python train.py --n_layer=13 --experts_per_token=2 --d_expert=64 --d_shared_expert=64 --normalize_top_k=true --lr=0.00694 --beta1=0.95 --batch_tokens=65536 --train_tokens=336500000 --dataset="wikipedia_en"
Below are experts of layer 9 (counted from 0) of a mixture-of-experts language model. Rows are named router (the router's row for the expert), gate (a neuron's input weights, with its number), up (a neuron's input weights, with its number), down (a neuron's output weights, with its number) and show model dimensions 0-159. Each number is 128 + 32 x the weight over its row's rms, rounded and kept within 0 to 255. Numbers have three digits each.
After each expert's rows: "comes before" lists some tokens at least twice as common just after its tokens as in all text. This comes from a sample of Wikipedia text that the model never trained on. Tokens count by the router's weight.

# expert 76
router:155102154168118084067138123146099077170121126124189160118113121143150107107110086136106160114132123169112185150163141170102143107132131151135137098055138147161171158115092094154181113147122065154085126110213073130135162069102154127152169096119151122116131164065138088161108134178049152138080128109133138127130138138180113134153189154112076106130095093109129090127123155227136120125172109125159107185102180146084167134121142063157128081142144116158149185132103166182073117140125144
gate0:175145134158108079147186140188157148199139078131109089100132117133169097242124136120107102097181152117074184114127158091120124133122129145164101126072069098060117112153112088125136107084167114110132188161122161123083104118146118137172121108099144193116163154125115088111104104144071130139127139095165143138116096122117132156162152142107088082116128101111152100117082110111173074155071168161156158081137088103110124113106111085056169069125175077117150149083132189135120129101150109
up0:120061164147119154131164136078096047136154088093157188098127094152125176108093143185124079155137118109149085134113081171118093101130137138084202112095166138177138151118152156145069168108149093131134158091172183157165139156148132113135176113102113151130101121130163098141166124177096091108114113177091077143119063101177107102147149117128082134107136087131171151132108169125126122159173108068097077097132085155144123150111123126140075129159126085119170119071042163084180109146171154
down0:134196118122106135118157134201108153168149069105059086124144085124159132172097119115115140137121166140108138075120120113134183130080161153174102147086134142093160160168115072125123125080169144083121172149129138162118104113120137109171130065090128134166180116098097138109077071133101168106088099165171162119119129121074161152143164156207119092104128137119193090115132043145161086148122063167102125087152117122116148083104117097133132146149164134106115094096170096181141170083190177
gate1:198107131141106122120124169122112123123105114125108096100135111092132176116092158116151136080172133152130106148160109155102187119086133119148115143147117106068098163149223172105092145134087085103126143163154145167147147102071093053117126117163107132130131116132156135045121165151147084115127104129096099102097126117127140096137195151175128128113123058154084134144091095185088086085146107171137096131120137153098152120094055131117188137145037219103119088184099170094099137164109127
up1:120136176160149137161082073087121163123161130119156190096093115112106128159093131144137141076142157080132163142139110109122170145157137077110092147198155049108119142131115120100109099099117137060177126114178166116066210138083152151100097131145189158150130087126161145065157138104163133127156089097111138153155104080084144148066163189150135111142158129138081151081100157199163122107120074042164114153197085138097110130113120103155161114135087137127104125131112135103143126075096121
down1:155097134086109112128153125131101077166087161108127077173111158125151151114127152113136112113187138044117115029130128097167091092111112150106121119100104192114125148122151152153144098107145165129112109162099142191121114129176143079102096118086082127122134133144148149184070210157143099128153144097162119097144176106140137149131138116174140091142107114106145122148160123150097121123121181136101132064130201122139155045081113154079131127172161089088131126089127123133100063200216175
comes before: "s", "com", "e", "ad", "act", "app"

# expert 3
router:113117154143123072103090086153144172102122146095135137059134205110141129101189105104134147112115168133058198089078093152098143140133088099148139069131022074131142142129120162088099132088114133107107134154096117064122095127151113127157118122062144116118096106102158214102092141149101143158125128133116169114093113150105105146161122090141114147103142152066140124112107091149179128091113090109185121094150076169042108131141124096130125137123161101183142114198143166138196125145123146
gate0:091125157168142054139104141174145142154106110122147125094093121187160136144160111155121151133153082141137120136112105181115140114130061125130134089112117198156130099159096076125057097135097132098117118059100077084112122120093098105165062140076160154146085162113122093129126055162084152120075124087083113121108122136149163142138190092159146157118118090080149175131062135103218136067122097103119144097106101122111174123116089142153133100159079083126158112146094079149090168163115186
up0:113151173123101078137137185164078161131092145188098129163171143089145077135143154116131150163190142129161149168052170099174138175110155169128148177125187113137095105210050129159121179193092116163121123159131112137128126149136180072188127187164129118112147125151101123134121121148102094153177123130066129153121140125143085135142155139127102142147109056077057164192105169146108136094152167105108136076104087148158092116107107154127104157076150150145152172100155106129096118123123142
down0:109155150171137125142088121128109144126163185107153171129127148131181105136115135099124153124111154097159150156119169147108120104112178123181138113155187215121131164154147133155107159167099106134194072131142098117087149137196100157077167039159128178094248125125135148090147111103115110128179109149116113168162117117165088178121134195171125152108144072126111092140157157093131111137143128167114183129137127128091154196106149161153103132108108148136159096081109059095186141135169158
gate1:095173121153113165109089104123236135132123074090130148060122180078106092144093087082149123104158134150064121122141087130163116096076103109121135108094057187179148096127122116127124180103104134118095177106115134106086123130081149171099064190132105111131170191200181138164129100099121153121186075096153085076085129156160166156119157136146122109185138158092187163105113137156142111126111093153086120140127091134128137115116112119116123181146129123149085118109111114158125094188104139
up1:134163088144184082133131078065087147098135127160174109110108145092116093082159096146124139117132153119111130149122150163175119122146155138177051164138141148184194153110093119116092126100117082094177120094189101125055137177128156170103118133109119046097168111089105153145123128131144075129094115138146158144072178137181098115122088100131120149127139129177134130105122138137133161089090101095139152152104123121044138111148185046100084101139171188113143080055093111125127149159158165
down1:093124132151203156132084121097142120158139113121157137187128126163113131165192103177137126075162090140159172105065147162155138081126137134112174112122126139101178136155116119096104170086162053108131179100168133109068087152106114077117118151124168097111167107124167134131130168088079139080160090106128152160099181103140109141098097139131108129067085163150131102109161109151145210112130114069114110155137186174164112160066128141182166142054099139148154116151111150090180173153136181
comes before: "ed", "ing", "ic", "ment", "ation", "ated"

# expert 56
router:160193117121109142111138118137102107205089098120116113155100180115103105181121149172091108141128175113156115085144106083096093055093104149103162154064087160069152183176119170089132138105108109125134075126172137153097089139109108104129177098089118099099202143156117137145072128165124114152085104127118138111112174120105156088128175081080143118181162151129122077123114121123110135093154128101071101110157142133115149232060141083183145132125168096112142172145145138123145067135146176
gate0:184088137174115121120148136141148059129185152093153093075131131177173199092099109121106135091076166115098137099053115132115155176134116092121111132147147131104175107093138146086119188119187141085131145134102111126098164122086181141172159109103130151150154114175088128144122151175120095129136131127095059140057114123133152067101094154087055193156071163104191104083158106123124155171157121123134115096075134091111082128128091177050148127110139141131097081109134136126139146137090117
up0:119137107122184171114129158094130109132167140113127095152148160128157122143141102099099170122086171112220160154104184112073140124131132108104126098144105154116132133122101108154152126025180063108124106148155133155116116200104116100149107081159173148114119109113121163152158094148208118180135107171139130146047162114133165173133095076078118085113121063127109165136142168126084117161162163162087124142103143169131091149155089144122074104128101180108103073169152162131188166178125169
down0:112039127182155174135080117122158062077090104144165179140082123146134108161133111109113144106143101145116100141154076100140125098098137111128173102117162111094090119148156137117142142166089139093197124137112147166160095078040099141151148153150100119072128167163147156118161036107136140167160127126090135150112116167095118136093142045092113138097112119125117190081199079119135143107087151081109155157129142107095115039125102078091197135136172107118144117117151115125153157113101109
gate1:155125146155090117167083082064131134163150113124108096146140114132065091141133118144172074105116053146107093142041120118099124076122093133160049124117151182157107144193149114148079101124095152120096207087130134110103084156061089122203111084166147133130142130115113139080110119156136139153105170165149157021154105110149150137113091137142118176129098073115148084142126130137141133113080148088176145143171088122135139161127145164096116099142135120110163146076151096064128144155118090
up1:113115085120095147064112158113124120144148134102149096170102088165072107140143156169142078136128068180085129195107096136155133136129110124168158142110145178070139190153099144128097130163162076100125155146135058095177121124094140137126097145163143076092158129070144140128173133172137101216078175167098117084120143105109140108186121061134083107166122128108106147134077139137117135107133155120153190173111082102092168117119082162151148149121121112135068125139063143089205080121101137
down1:118124134129121178104137166132131141123119106117126128185098122160120197126191150140174195126145179163086140133136096107093090135112174148157138119142169122149128111127144150159100132151127170183089072113071075106125109184058118109079105161154172180127118143105096071108124132074176144132100096126140108092086174070118085109062144124110216128140142128094166175164104155087146168078102138143103164117166158127172107151077112118173156147128142113115156106098109157114214099102064119
comes before: "\n", " |", " is", " (", " and", " was"

# expert 23
router:096139080144137132095092133114117133083141149163072166108118141112107149046133099132172110064132177137094176080079121090146110181178155150125115106114114154164155189085169131085175141091173122132154152142152125076096126148072064105132130157110114175142099074109157133137174145157178148181107092131144116119129160135112117151062190133070120142126118109142094135150119127101132119102099132142120073138152155123128124143191120199138135203113130144093190149075191126050151171097105135
gate0:116134137132140114107157060091123129114185123134141143120120191117102123094182081097130118094130070103082201149145116144125100106142162209155049161096149131105146126150167122079145140085085113044120120095134136143112125100099103158076157120126220129148145093153179148171112093097074041158130107112085142105120113120148115161121138162101089118120127168102137072124171152138163089109096133139134148148178129136097128111095109151165130036177112142086132158135120112164133187139159180
up0:130184148116131159113140083141124118083155126162068145141133091111149121175191149158060139149168165088107178140094139073112139080111213142103175143150146173167178100189139111104073120131155123050122114136116183199182150148169154096087141115103178169097125116130104080167172115142111152101114119109138182119162165120185140137123061137107163194184108141108139145118078116099100108085140166134127145117082109141151108127099133101133102162093097150102104153104141130150153060140084105
down0:108095174108109106200159159131097142115149093116096120140108142129168135151146053126100163067122161115115172150192108105093086148077100134156105197100096123113095081137102155149115103114187095110145193146122117121141068128177142138141153144139099119117135171160089101120149062116147116143109161132175159076130108136146093163120078132122110127156094138161196154121152101071093100099165096178152149135079118063113122179113146123156202114121148140068120034173157146132125116094160072
gate1:113147182129090146115136164219149115102145086079138129036109095126136155156169152124108120157096134144142166121133131124125101109092145123098131143178155130154144114083113106127163117111112097187146075138209125124173110165083113178153109184178179073089097089129133095149190146193115128193121184109110117107121119112077134140137169112173079149141075169118111082153157087158124128126102139110114104104121136071166136134183121120104090060097162114168187159103126133155160097069109138
up1:110166107113024156137030138127128203120174151135112182148168155138122123110118163121081116124084069083158109158104199131144136102159115151108100157119142133145105075145080043105140107133137148125149116167109164144080133091107190094158075156124143094201121142183142085104070120081094111157118153125109131117083153124116115139051185086112106111133147110120170104140092161150116053135133089145127069183129122108134128160147160124140139109149139135142143145144087089095126140123087140
down1:142113145196091091143135124140179085124096095157117136114127164034141131119175129113098143149172113101145090137190097104116125098116126092058132131149203092157143116143105125074156094128151144167212076143173081127124133110148155142157151122132122177149082124129119123110133169141129193120120106101135169106147125172128106139130138182129116158063101132176010161173222127159126142114168137075139138124132160135158098136132091047161095107124191154110131111141127107124118111126125099
comes before: "le", "er", "ro", "et", "e", "ic"

# expert 75
router:131102129108140097151071229141119112117113079130097098077117069083128096126101076105083130182096130100133123097089131128134118112096131095140135189129082169119101170109161110131190146137093141085123120101133106106161142151184110109072081119093080151086094204155117178148142112155128148181089143136164135175087113087133109101137180178104155177103128164095174075092096159136097127133169160094127127085081123111128115143138166074101123105079057188103180115105139149107155128116155095
gate0:181163123114109129102134121169145127126116092120129182106100086160187136144224157138123125120146057160122066132083109184176093100184143160134070166130092157117109154129093123121150155155126126138103152120184106113142100167107070129106112106093113165114132129159144090180083169130089105158105082157174079113184151149122140101079135123132099101141113149148105115125138105090167131175144148099072150118070189087100075143115147081114081092099143137122148102065091115189179119087067164
up0:103063073177119116082121199154093151109175167190111114135108121196135122131135140167139104170159109083153141135172132124123116136136164164146170106128126088109123095192145145161151110132114200144137187081170130116138132189179106088042134171147165105145132174064153104129125117147160128097129095112169160170124156163100157108093095067114114135132132131169056102111148134083149160138119151124120102150158078159167125128123130096197136137179126156163108169095156064190111148111159160
down0:105184126134134147194065087122092104152115147119152186125181126105133158095128187081097148137076113164111120117149138108158149128079048167129144190153141123121117115089125175098137136087149128114196117091131138149125121095083098095178192073156109055184135113151130135177098101118072139125127152113094108078150164151170151105157155177165129141085124103125087107097146056138094098178135103087135176137117112094071072088100086114124110123107116091123152133112170170080120127078095109
gate1:110161103089134139089062136116075133121134170095142093129157118125148036125161105119091152111155140136121168139119129169115137099130125131136114138140149170162127089084107056096180140156106141097148131126106067146168064127105151142153197087106128093149061118073092147152113065147083086121119094122098114155112111121145091137097137104162173060153089146218141043140090151125076177184086199130117113116109142112134138136094166146116138143143149126178089128134142141072153138196113129
up1:138124035110141103059108157151125158110126147162158136082125196080167125124085125150112121173124145105131162165193110141124120143121061143133114117126122130173109059103124124182153184115185112082103142083131159081126104136104120141149114128162094126151143050116162140121144120147148090107098067142129167121108119210092112089078189116117153179142173143125133083127116121118080116177061114169144125105139120173055125101141093111107144143146163150166093045104131150136136078155146079
down1:091145102117068129115121108094127123139134166030059178197094153166102127107094113141140135108114164241120161136109127051157135190161081111110091054146095156128114119112142126083082172161127128180136164129160106100107112124110129174078088133137091082128089125100187133128105166140143125115126137122163072150069144155085146115167079139153151099122135129149113161130074066129142132136105089143082145133091120172147103097110127094174179148126129104180172115128164135120108163088130122
comes before: "20", "S", "N", "M", "C", "A"

# expert 84
router:077154100085126152038129150124177155118144179103139090080115131182079174107124157136128165084089127215079075106092082130161086150132124069065147128172153154142092149098169100188178088099149151134132103089118150084090156134100086107149105165115092152089148124098122110115114144035143157111138171164155149168113165156088118139155134145118129181173155136131109128148114133161111124130148087148099119095123135141130164117088160153147141179045168096087154099151134162126107160097156109
gate0:110166080134096136084130145158124168132103108136152112118099091099145047094099096058077126084136102127112102175044135141141119086126083103084111132148164156160155074108149129164194133157110115143118129177146114141165146106120058091192127106148120062117104142159140108138112117140148088115088126126143103167108145138112125127076228139119123130157143138071134163196120137164143085155131118184180113193070144111115149136120139108150150119068129074114183159079120167139131071177111137
up0:144081095159110114155163115120121149067221098130170116122168170122123080165161166114101139163151141167143110069006091104124090147093128106110138180136137126120155071130111101157136110174126117045151126136101135106130136157120114129113117178156146101180180134083126156115099158065093105113106164145177131150091165161144078141160107157193109124085096083093125133115143148141142178152139110171154125179148166106112109129076136184102115142132094150099165146080048142131144097101117114
down0:118140168145146108099140072108138139132188090118108137114158085087148098117135060174150133114140171184096137185122106119210145127132138098140123138182132144080095083114090132151108098098114120115131140087120090147130180160120106113115134113118148130103123208090119151188071094159093147135099105140094103201082099113101110126138089195129142167140215119143211153107116120097043095151107164135095115137115107158150136134157179116136175129183123137089082192147120138120080184151112098
gate1:155120125104098120125168139124105144097201160110147083095133098164116098101177132061153180144124083117116092144165131132127155152068075139150121073132127151204173100128110120098158052125096165088128111141156174152130117097081090125162147064124101098133117174121128094137093128114069140157101185127098113141090211089149119130190137109099118165111093069129112141065101121150178151180104116153112203104129115099113099138137132125147081183126192185092167121142160172148085118122123110
up1:084129129160128134117157170178189106144128162085103146122169112176083150199103143095090131124113129109153156078122063154158078097175168146097178151122057166125105139163114139124116124137128075137176137138132123129105100145148112104162165152126133170125110110054149116134182103153104135148126085169114173135113122169150089120125141089118137074071119064099104179111128134134171044134104104113143170083149077064069130166108073131066157119133183125107157096068096092131176109112151154
down1:151070090131106073189138150157138102163169154086138115107160175156160118161108134202048147147128158165101173114113085126143111159160144177193163066063084122153116119121136157070154170104132148131138108050155094138113151127158121134143127087160115147079110057066122124116135162082108136233160170127123147146129146109073119133141160130124107163130137124140127096176127112081161197139119144169174146161141120148163106117113149122117176106142185139088080147111173131136118101168136103
comes before: "ri", "re", "op", "---|---|---|---|", "hy", "ub"

# expert 105
router:145104132102063163173144089104156090122145158188146143146138098149092118124150137125131148148088166115111133146108140133152141172081083122183077077119066127096154144098143196121157107090111113131134067107100132110170132139157150081094104166163113151156061073129165152115131106132154189088141158206167173105080187106118112107150113146127148160153153128081127097112147143107164092132126178143137102188183123108061158126169183188083208148090104180147124097090117142101126112128157166
gate0:073098065143107147195172128073153111177156156145165141138118126126199114111162094110082150171125166087149163098102127117157155111164080077111133114077106137170130104074131127148087128141118140135056105129151137148115159127125076153117166203107171159186153151092110113172186129142078124104136104203057096144134075120123144085080101146143124084178128128126096140061135060132146100157124076125055115134106098138134147129118160138176112111158137153086120103071121129166113165126153135
up0:105095159129179166141183170111103078103118117057157109208098174133088092083111123103136126119147104175107140103184137161109148103127148118123124122089136116097149097101050157131201160099090179210120060172136080062167100129177159129124103140166144152143097161127130104121154146141134105129144162151116133117190142133151209111106107129154134091130123140147131100138145172135144130127125162157096133099105145103153150124150170095147073215027136093107112158134146134161139164115100158
down0:055080109072168162150125187143164113145155130103114130167087165174130124197146138181112112102147190170187131074157113168108134132141109154129081148145112140156155145124115114073112161122123180178130102141113147162120122122122192162186173073108144087111107135127114116172098121105120110101110098135089175145092125131185127120132117152086082153170161149143115127109181126168132147115100151132098152138156206103120125086115119033154113132067185147121153070105163167108089152177156187
gate1:124106155126115171179156154051143114164152112140165151145114125097120164122125123081074070091139118165097134147160126175144131159119068129121087169113123156120137150124159149102149119161081113101086056105143138148117143128149129076112112141136173111134128125099068104158113078144106123166108104204098148096147147093133148187150141143132100078101059094089153101112168141068204197114134194181175123148150088156099161163123174187170181094148074120081134173078131128097119136142096130
up1:121071117142185113170178119108109142079168108048148144135148147189108110146129160103114157091134176136094169118115110099115114169110111166077131126066119082165044120126133110123091132113081120143133153127146119083165177118059176123092142135197126119162075135134158071105158158176211128094123146155153143132147025123134151127122126143136138103083131113104124140088098171145183136155157174160163130140100168149125147126072161171078143193161158119111115120128099187122164139105141131
down1:090187128150131145099131145170131138080119138084137113137155155116148137190141080139152116197188144118184178115139055124109119128187100098124146030130205145124136106116100169161163064087129143130131143160140159135128097107123167119115168123133122159117162139075141116124174109170166133078100120206117123133080137119129210094148115109113120070103130120077177150122099117115130122136060121092075112157139120175163171169122151180164091140118054134103152111157095163096164144145160137
comes before: "s", "se", "duc", "y", "t", "ved"

# expert 24
router:088076076084132167134115107134156114067153114137099111160099146158140129161088101098163135057108160158123188107109094111190086177134103125122090154054123111152144096114171113145161129096154165138132123070081106120125085134093166109101116153098092138144131100143156125119143168157125119108175072160069085093152162128133141169162148083145148152070161180123103124115129122092086169086105187098141158133161150107178107128178123160129132119160075150096068090124137115181053100106059183
gate0:141103111056119139056153163144094134095130172116130107119131072131128131159161143144132128136115189109189138166102076132120165105169121160175146102102118115116106121145185121149117122147185107098170082095116165165124086069105137078121117147077107114102147134138136178144080092131134090113116118142107080141163092100108126096161104178139093178118160101138176034133171084085202106110121128146130076148178125158206090116155131146165106084109148130104116184097137083109180047116110141
up0:134127129132068148071153063141158068091102135110151141113088060171098148155107161133078132065134093146155113117129082141116238128110083155109166095125102115117141105151097128120100137150136097087112077112059161111162144135146138109116112099143091170107079133096158138177121088120074160084129162107151113087157141128187132087185113111107100130095179138136115127124166156122100139148091175065137129066138078112137193097118096170123073088097103090141068124111137188078120130156132134
down0:142099082111127160151148109142177053092115167064089095114167158157118131106085158095097104124146106108126088147134150106127124141109091099119093140155149150084135071150117100114129124090135139123091119121160158099080103147190130118154156106025088094141120143097160104124109125111163156047109126142131169127168129127162107177123103102160151164121170124118053085080146186198135170103143141119173087152213114093182102106136119087125076148100113085133115096139081191148094133100156081
gate1:153111139131139063103129101178154160162157162183106148100115173103149172163175047089149037116104166172177135105185172105132121124134117133074105083072086121123117166110136172141187176147172100209123130130134143161103114112087102075127168131101169113134133167070127164103079129174108142113147121109103086090146128129101126140106173098171153107164103116161089126148163150122169157128128156109106145137107082104190108116144123180189142129155107168160112115101118111080154092177078149
up1:143118149125190184147156160124159128146118148039110109109110093178150082172095100118159108106143125167150078142104171136158129103126113138165185105128125113145086058184105159154133147153114173124149109147105119118149152165206110092158090138092136131169067107109148113140149155103108164134180099109168115198093175229158093145118123120139087114120129113132118082140113159143128080159108132199131127113112113118124075142117080028125145145092097088097155201127108099095115117126168119
down1:123156142092158138180139132119117056077135119105046134137101107160157130060188152119140158075149090124103090155147132137094134060124118156095123115092166105148097047127135060192126155105101088125167149118101126121148147111114125115136098121111124193183119146173136191141141167076128097157068175140118100147110063166113117159107092135149144150133136136086127112138115140163156119134098147165158100099120166112062085125119113069115135106088109066068162107106118101151125129164205194
comes before: " 19", " 18", " 2020", " 2024", " 2016", " 2005"

# expert 38
router:100114128130138117125088170171094126131130108146174126117164159110170161160149079131160083115152079113130087159171138154126156156136178161101119134156129131127085079141148159150097167124147096122112177107181134151058170113175101088121110135157155107144084147147115172139128157151172163113146198096097086123075167155166056069083146136077097090121083064054171129139167165134117073135179107106112156084157137107116130086119201130090086128132145184139160193147123141110130147196102126
gate0:091134060158096100100090180133179115079088100084181099153107142145129067156082144113147174150174104115124076131174075148040137114139145161161102090114107167122062115118093103175103063127102135138129129188110169147155092113155125148115131159110190097139165130122087138175094130134179115151127105164107144071056145129164100105159122185112124137098130156139114082145136119140086121192158091096119135091107111141192180135097090121071143123095116160168178160121088109115149102117095118
up0:127111154126149166074129146167107129096154109102180152135162175134100127101109178154161134082165191148088091073137116131134149109132158183120088063129135177115088085113130096099143059107200130133140100152094108103110099094165086114107151156092109125107121122179079115157092105144125092213172175137130160121127108127115113122107162111167092133149124105096111086085139042088168138151111095102084102124132084184176132077120145091115091161129067134125141123121090123213122084062105131
down0:143140121110149141132144146127120179124131125088170148173158108102080158158167095077100054185062096148185087131148157109145123109144154135175144121112115122133111093092136085115107028061155096153107098104138147112093162128131099133122167094084135139106131080116123123097135127120085141032126114124162115135102090056105129150100086169170102149095145147191162144121152123081096097068138167148088101139136168138077110099189132091126115123134140156151158154171151203130097078099170179
gate1:046135179160151106120159251163132129128108123069149158102145094154155125180184063095093167157125084149089082118133143132182172112091111169164137118146147131162129135134108124157134144169128103137160125149155170098143121156120041110108102115133117139114112123099139131115167159148135135125082182154166090116104134113110130131107136114121195119041125084109140103148109095119191140106216131132203134158121126140102140135065162107143074075142088161134114125105180111119157145145125083
up1:113094086138106191158126142100159126162131117141130140177073121119087096137059161151183128169081161102172176178052156140139064055118123121141164106137127107132092126133123115116174180151147092133109094102172075129131155166161126130129108118122144145125122178099123157156070153097146117098128126162113170203189170092082185155118174151116151109129109173191165120083150119142112155115108071166107121067136160116170136171108111086201143095143190094137117122158126164132155095125149150
down1:058102141145130125121092112112176118116157143149148094125139158115154095074043160158117150094142160163148189153133118139122136118099102102141072085123094172177138162141046156187149094127184140119108116114072220114111095126113116110185113135115086093118158116106110125118106140183129131087154153122080150178169097120159167151183111137109160144154195178164091114125131163111153142100139159130126097086184063155177161118066146100162074112155106119162185135095097162132141114173135121
comes before: "ct", "s", "w", "ft", "fe", "c"

# expert 8
router:144110142128080099097157106081143131120163156148120082088142160141151132157109125183175096111120117135147133071068188195200141169110148108147144137184151150115104154146154110133107163196080113071152189106084158109184181133082146067117121149108101124109159081157098184156153165161166108105058071088134127085158122123142109105075095098094121142123140136058127085100145127056153146125109167122132145090076120084124102132156173157151165138153112141077078095125158137166134152121120138
gate0:156129052137141130138123133112129123177166140133144116122121199114149102110119137199100154086136152146081109158120124191123128150114113136101140065142143115123126134186118141145159090113157162130142124178144161138095142106126152123077135130087123095139103108110114164171151123135217054131081088191163062119141115144151165197112134114134144181152058134135220125162171144145104138153115161140077111110097148072174123046158131167159128060142155115180121172093153165178146147109158122
up0:186093096141138035127154145179122136081118115134114105126180104202132101099098101172102170136088151165118123163107159125140151139135127062063132124027081116117094140179126180165105104174114130121131116115133116154149131090084133100135122155151116110149116123140124088118135089137163076203092124141075122145138112105145118120123066154113126083133065137131120081135078113101097168139128094206115150198110152118087177084090105108120147142087170134083120083191139154106116138187124127
down0:149149123095159078092114119103169083096125162140150090137127156144107061194131175115137168135096156130119157125136112099124092102145175177125142074084109173139158149098127152155186120096111130058095181095081156200159184151111083133096092086163131146147145112156150157137151150079181146151160112147087127085154119139120160185145096137136127114166157169106105144159090063123161137177181080162160109167106154142138116129115162249091125116159095108167155095097089142155141104111104135
gate1:187100028122102126115104119171156097136097119195085141139137149137098095163096121140143141220135177139158131132130135150132077077152171143169160146182129119130113162165089091157096171094103095070133082127149172188115185133170130166161141109165207142129145127135179110172130144114110166124118149133137131154018083149101134098149181136090146120090172151107129134148133150157094099139139141161098135138097189098068106103122172128142104144108099076091110156127133124113116091144094163
up1:123126148191141117138123150119166113131120121123151139138186081100127105111059097056210141109156134098196151092112130189128127106235150111088131109141105166143112128134163140177092104158072159144138124131148156131192117092165157152118188144145089167130144166156159137124150103152095065127116150139084133134074141154139135147159085102139150091106173110135128131125144107097147097111114158181098187166110136166116133109092189031138134090144167132102134051143105173121160129121188136
down1:085154152065182112165170119104070130115096090107111136139151163102132120068190118137082115169144151063104094143129107088119135166090118051151111101160132164110154160170096155090155130078144091106112102129134051109123145139088128098115126125099112171158168152140115110086171131171180159149086079130127164165152126150100109089154110167133185144115070075099099073152117104159110084078160136137109180144155152056097136173104151144122087130086195148166101179096124096109163106123151132
comes before: "5", "4", "2", "1", "6", "0"

# expert 39
router:091111155158137120138116102141135119134156081062123108110140152090164155103161102072143138119180138072117151090153147127163166120124111092170147162177097177143107117117134175157143088157171043136127123137176064086166127083099128118102096148121119168187117124115126072076075116196139139135142057080081133127147093163139109110074125110085102104108111127090172179106197114126161163110110111126106104089125094134055159142077167138187097126174147080135095155157152116093080125113162086
gate0:198162199160146163119120157121153125094140145119122129096112136067107182144142132163125113105158154140098183105146101174187141087099105116169171126139150192140158124187123118120114106119125189135148088129088135142108151063057143111102129138137138164149105110111184105098121111146109130110104124162116094149115097143147110067181150125104091137147137156136141107125130179048188224141078178151141150139085054124090162103114146129132101155125184092168072202122146128135070138140148092
up0:109126111115104150141178114106160193138094158148148190131101166145100132118156177150156125173153056148174151104133124134128070133137080139121076115130120106065169099096143135035148158174144155105095101103092061142157137082148126172158106123149161113132152092056132158161134141165119132158084097119137129171197126099121181115148119172118098103101130186150109085108145102173186114156094129170114102165115089162095098128151153125079068200099164162089169145103109162129180121111086133
down0:091139079183109152115201132108068093132147081120084096186206158097124157106145176123111105120093152127114137153128102093088122151136096092113122166122089185144088141170161133122147113106132142131127175191117175152172125149138102121064105121154094141093054102158179125093169166151138110116146107109134080083111132124133151141048128168128138102047160141111107176115200111115120136119119143113194121089147150128106201126106082071145160148098130108136103172166194134111104151087111142
gate1:126132161139070154106121111106177039111087088107172136100153116073163160094171104118115126095111193150165181134097114138160120135153095171120073137105101098085074127101085091152122078155157111121056116085135101083138128184098145088098119117166091119157135102072120144128116095176090168184160103076095117134111123150098130110098070119135120068146139131156147183181130085120160093146087139092094124102095072119093117140145163091115075126173105138108180169117094092089105096104084111
up1:092062127136146148119120097131087138182031186077149125094131117197139099098102155220050114147179116104113122114082140104133102071128133139126108106168140163115132162158179148073108130121117124111132173085152079104143093177143141162076096163121095134176142113178152073134123143134133139180151122165120155148159118103140113133077100152113115183137153157127111124136103103183107100171140090158182112093171098118094082169129111135109123077122107081119123148150107168171176141080127199
down1:162139128141169128142091167104089087128143129077192145145139145168133135069137186126094102124093143120080091138160185120106087105090160128174098102144093125110071164064095041107120141115114191126105180122147111102155067134177131143110126148137143116140108134072168127135156091094079128161145116119123170102092131159095151112174142101160131157061177151186135105172151128123113103155161112160126131096121152068074131104111189127150149099149081077116121036083126107154112142165117192
comes before: "ed", "ing", "ers", "er", "ted", "ation"

# expert 68
router:218135119123102098202147104131138122085120127102103106180187092067106145062180124148128079165148141135168143184124147131171086128071100077090102098145103181094152143140111128087104148132135153140132123144169092150140090124149128139090121114159118124130114150157189155154081131077149135120070170157169161182121156117107103134090150134128121103081143101127086126151146189149120119145160121086083113077131064118158116112072103135102117172178119171192160184111145175109180182150161166
gate0:100107140144149113156103103115097124123168164039122132156185137138143122159091174146183152186127132143177067111139108124157148076157188131091097137188178146141113123168134155097116106063139097118134142175146171186127100134161066137134145097114127164164097165205195138133178109091106085120109101097080189114126104085133103106144078140129150123133126108155164117141116115160136117175120104109123065086092145133142190147118124138111136105111127128145089107125127143142119182159009182
up0:159130091105143127166143166126148176170122163088131163098124070147099178154124156089142144134112070142130142131089098132121102094157120124137137106167116111095078120144132112107141116081120154113095124125155074154160033117106074115097128112143111133061065116135117155163107135028061179133078123149151197050128139170049108137122151083158172147161101135120144151105154149142118159129127145150160060147102159153133172132091033128164128120157139105125129162119138147130133098141094053
down0:145181097109129090120182134094156184130148181069128138095095128063137102196139103106185107136134103043172107113078119128146149169094143140124110079106142100161093109166083121081191184104151107100121147120137097136159125125088081085143150130147150121099091113059085119137116109132115090119141155165143166135138087084102143116081073098135135142135184098131094121144179108130120069120121031047138151132192082135176103104156108119140153120116147146101099116154183127154080107111112148
gate1:141127118114149078129144180131113125162095117115151120155085112136147087084125139172098187168126090160134166162192124199135154124185088143122074154098064173115171071113120103186122124098105126183146108097108129123155192090130172133127118114101141153117126111165144138112051175126115149146081158120095193138154134139129132125148138084068080143084137125063082106175217159151126124156123140141136092148114111120161181093086109177177167146123165168124069146122107154153185097129090159
up1:088126122130096168140162106138124122137126167160059206167126149114098093127150149130064134193119155056168108117138075096142136118149110169077099161100126145140100099120153126130130107116142150137100189155150146117078152128080047187096151075123138186094101149128104138112102076079088085118165095138147139147126148130112118081095156056140133113086186136146183089126148134093139165191087176145140138109123076124170161111125126160087083102093164103119179107132137079125078168182160132
down1:063156114106152100127162122090151208133128136131187201197104093156107149138097133150117054159159069074147150141140061233141085136114127123108140107148143100109122090115114143096138136090128126143135164143144123103099182118144111125115108169197126105139208113090119131150150082079127104147106177155145150121116119099146131120113066096089093139189147173129093144135151137128094110110062064082124081112098156184085152131112121129128131143134188154144118108119137126200144153121129076
comes before: "e", "y", "n", "al", "a", "t"